From a checkpoint of a small mixture-of-experts model trained on Wikipedia.
Size: vocabulary 32000, 38.7M parameters.
Training: a variant of SOAP for the experts, 462M tokens.
Below are experts of layer 2 (counted from 0) of a mixture-of-experts language model. Rows are named router (the router's row for the expert) and show model dimensions 112-223. Each number is 128 + 24 x the weight over its row's rms, rounded and kept within 0 to 255. Numbers have three digits each.
After each expert's rows: a language model's description of what the expert responds to. This comes from a sample of Wikipedia text that the model never trained on.

# expert 15
router:100169132097082136087146152105155116132120108114143140130130112093154040135114156135117131076106138149124124134120107107133132101151151126123161152128130141145190151101149107132125145097110108102092139106116122118134133129139122156171163138114129104145109126140158139163078130181115141113130159133126124149170090142186138104155118125130
It responds to: Commas, and, semicolons and closing brackets joining clauses or list items, common after names in biographies and taxonomy, such as "Hugh Williams, 1953".

# expert 0
router:135125123110107135142139129127125125151141151128098137150132116146123117124117098105164086105163136137146106096119105128171088089108185121077164160138161138112124129126097091145092117127148059190125105122138127138121128131123128142128098129146144141131076122139160127145163112103134130150113166102144120105103078136121087114124156126124
It responds to: Whole-word given names and surnames in person lists, bios and election tables, plus place/institution name parts, e.g. John, Smith, County, Center.

# expert 11
router:122142079134127130137148148149121138107141120147084149151131125127110082108130151110130135133138146180162094141082101095101132135155078118091071152095109125160100140123151121111113128143134133158108111122131126131144137118135141130146083115155082117100062138185158144148157088137143119110172098128111135120154103152143143161113149137098
It responds to: Pipe separators between table cells, most often between numbers or names in sports results, plus separator rows like |---|---|.

# expert 12
router:186122101152092162094133114091122137079117146098112141067060114120148118144131132129150168152151131154170117134142125130152107106138125170080092113163115161121130136071129149146157160135097100089193132115112145162139127160091169156132108118108107130127082141115137161139114112170130146111147111127111113078141121100096120144128130115132
It responds to: Prepositions after verbs, participles or nouns and before a noun phrase, e.g. of, in, to, from, during, through, against.

# expert 6
router:107118080145142108142093138141141106054168102108149159131136101107086141082117119067120117130086161137135161144132166142147144144133097196109114112107166117114105143117103088124118127133140113105130139075156110165127129166120177127129119116121124164121113151118134131166088108132138097151136110091120163173114145124166156117128100109116
It responds to: Single lowercase or uppercase letters and short pieces starting a split word, often in Latin species names or abbreviations, e.g. s in sputator, c, p.

# expert 13
router:089107112133117118136115134132125165145153175118149122079091117133097095132124097127116109138163122154138095148139177148116131114124120131104142131106118068125108133126142125163119129093115148116137150101093175161133117125126144152156143145118133146130177193182114149065152105139072179160122103145139175144116122106160145164118129065115
It responds to: Subjects and linking words in descriptive sentences and table row labels, such as There are, which, is, species, population, Average snowy days.

# expert 4
router:121181137108144140140126103100119161085129085147107188081126176105159143098147107141155148098126157161076136114139143102156133131153127103124132113119145117156116119143116129177116170135147145107145167158104147121111082101134108104147115090109152149117118139107125119142135129112129148171143095150110131159121136151088081129145105135096
It responds to: Capitalized or plain adjectives and nouns of nationality, politics and institutions, e.g. American, British, International, political, Economic, often in organization names or headings.

# expert 9
router:153141079145141128114134123160197133139118129120115122143121120115102104147116102129116153109091146121142157127124158106108174129139121135122130113121122142117163122123143126184127104130106143171132148116168161118097106124111123122135144069147168124134150120109098155141099121173140173107150121104136130109130085132154127121163163140100
It responds to: Line breaks, dashes and colons that open infobox or list lines, plus field labels such as Born, Location, Scientific classification, Preceded.

# expert 2
router:132093128137127128131146150054125136115108133080103134119116151145155074157112163120166148136157140136093135112098111151170103120145159135114083200121156148122114137137147143123125180125124145146099103084126103112131091147124163139137136145109123187113152143105160142138116111129158115096159124135140123143120160114112125116158100120137
It responds to: Word pieces inside non-English personal and place names, especially Slavic, Romanian, Japanese and South Asian, e.g. -ov, -ić, ă, Aki-o.

# expert 10
router:140119114114109045061122175138095127121107123099123118136152086135120066085119149169133125083079162119130114114116066148174145134173103147130124120125129146121100151128120143134170153145159102148121126101148132161095125088093131118114111144106120124132120146106115105093110147112145108144163116091141110138091142150141099171105118108155
It responds to: Articles, possessive 's and opening quotation marks before titles of songs, films, books, e.g. a, an, "Paint It, Black", the film.

# expert 14
router:167161117123088114125134102112150142134120158114123107142148110182121095156133118129173144146139133210103109129116130155138150115114110121138124124169121124115139093096149125097146107127097143127112128130099131120136107086133121160133157098118160201125141128176155115157142132112073109146124145107118136133141108132107120095115106148081
It responds to: Final word pieces ending English-style names and words, e.g. -er in Collider, -tion, -wood, -ent, -ary, -ing.

# expert 1
router:154143126153100141109154112115139129141113149093146115122114157163133146132113096173127110124105128153157140113119111124090149145148131169112135127098141154151129098121161131147164149144147132163179096124151111077126139140113106140127060113131145113058096109107145155106147054165126092127129125146106148117087160159162103139169120145147
It responds to: Digits and number pieces inside tables and stat lists, usually after a pipe or semicolon, such as 3, 0, 14, 63.

# expert 8
router:137114124181163124110112111071157165119090154072122160055118140144128140159127147129094141149127117111152162108117089145087113114124150124133139108131117117153149071129141128141181125159102102155156122137120144104154138173099138134163095147108097130111167119122153152113077145125098105145122132122140123157092120126139125136108139137097
It responds to: Numbers and quantity words after the, are, there are, e.g. two, one, several, many, both, other, same, more.

# expert 5
router:131162135165124142133115145129134099109111096120162111126109101134133127096103127111150131107139148143093141132126132138173142168146135145088124132148149142103109104137119117135156168158137130148098127153113123139121112106083151131126134152152127097115092154115081130101135160169109147118150151082085151127119049125110107138164125157149
It responds to: The word the, especially at the start of a phrase after a date or preposition, plus month names, years and coordinate marks, such as "On 16 April 1941 the".

# expert 3
router:139085139105080079086128152083107105136106160166074156145122130134082139142103122104158130145151148147120167121117115114126095143151149124144134119135134143101165141096140109123136163097130085140132178135137142127105088146122123095136129116095121176102125114161114155109156120127108143160164132095128156127096143112140143151114163142160
It responds to: Nouns and verbs for actions and events in biographies and histories, often after his or the, such as return, attempt, conviction, founded.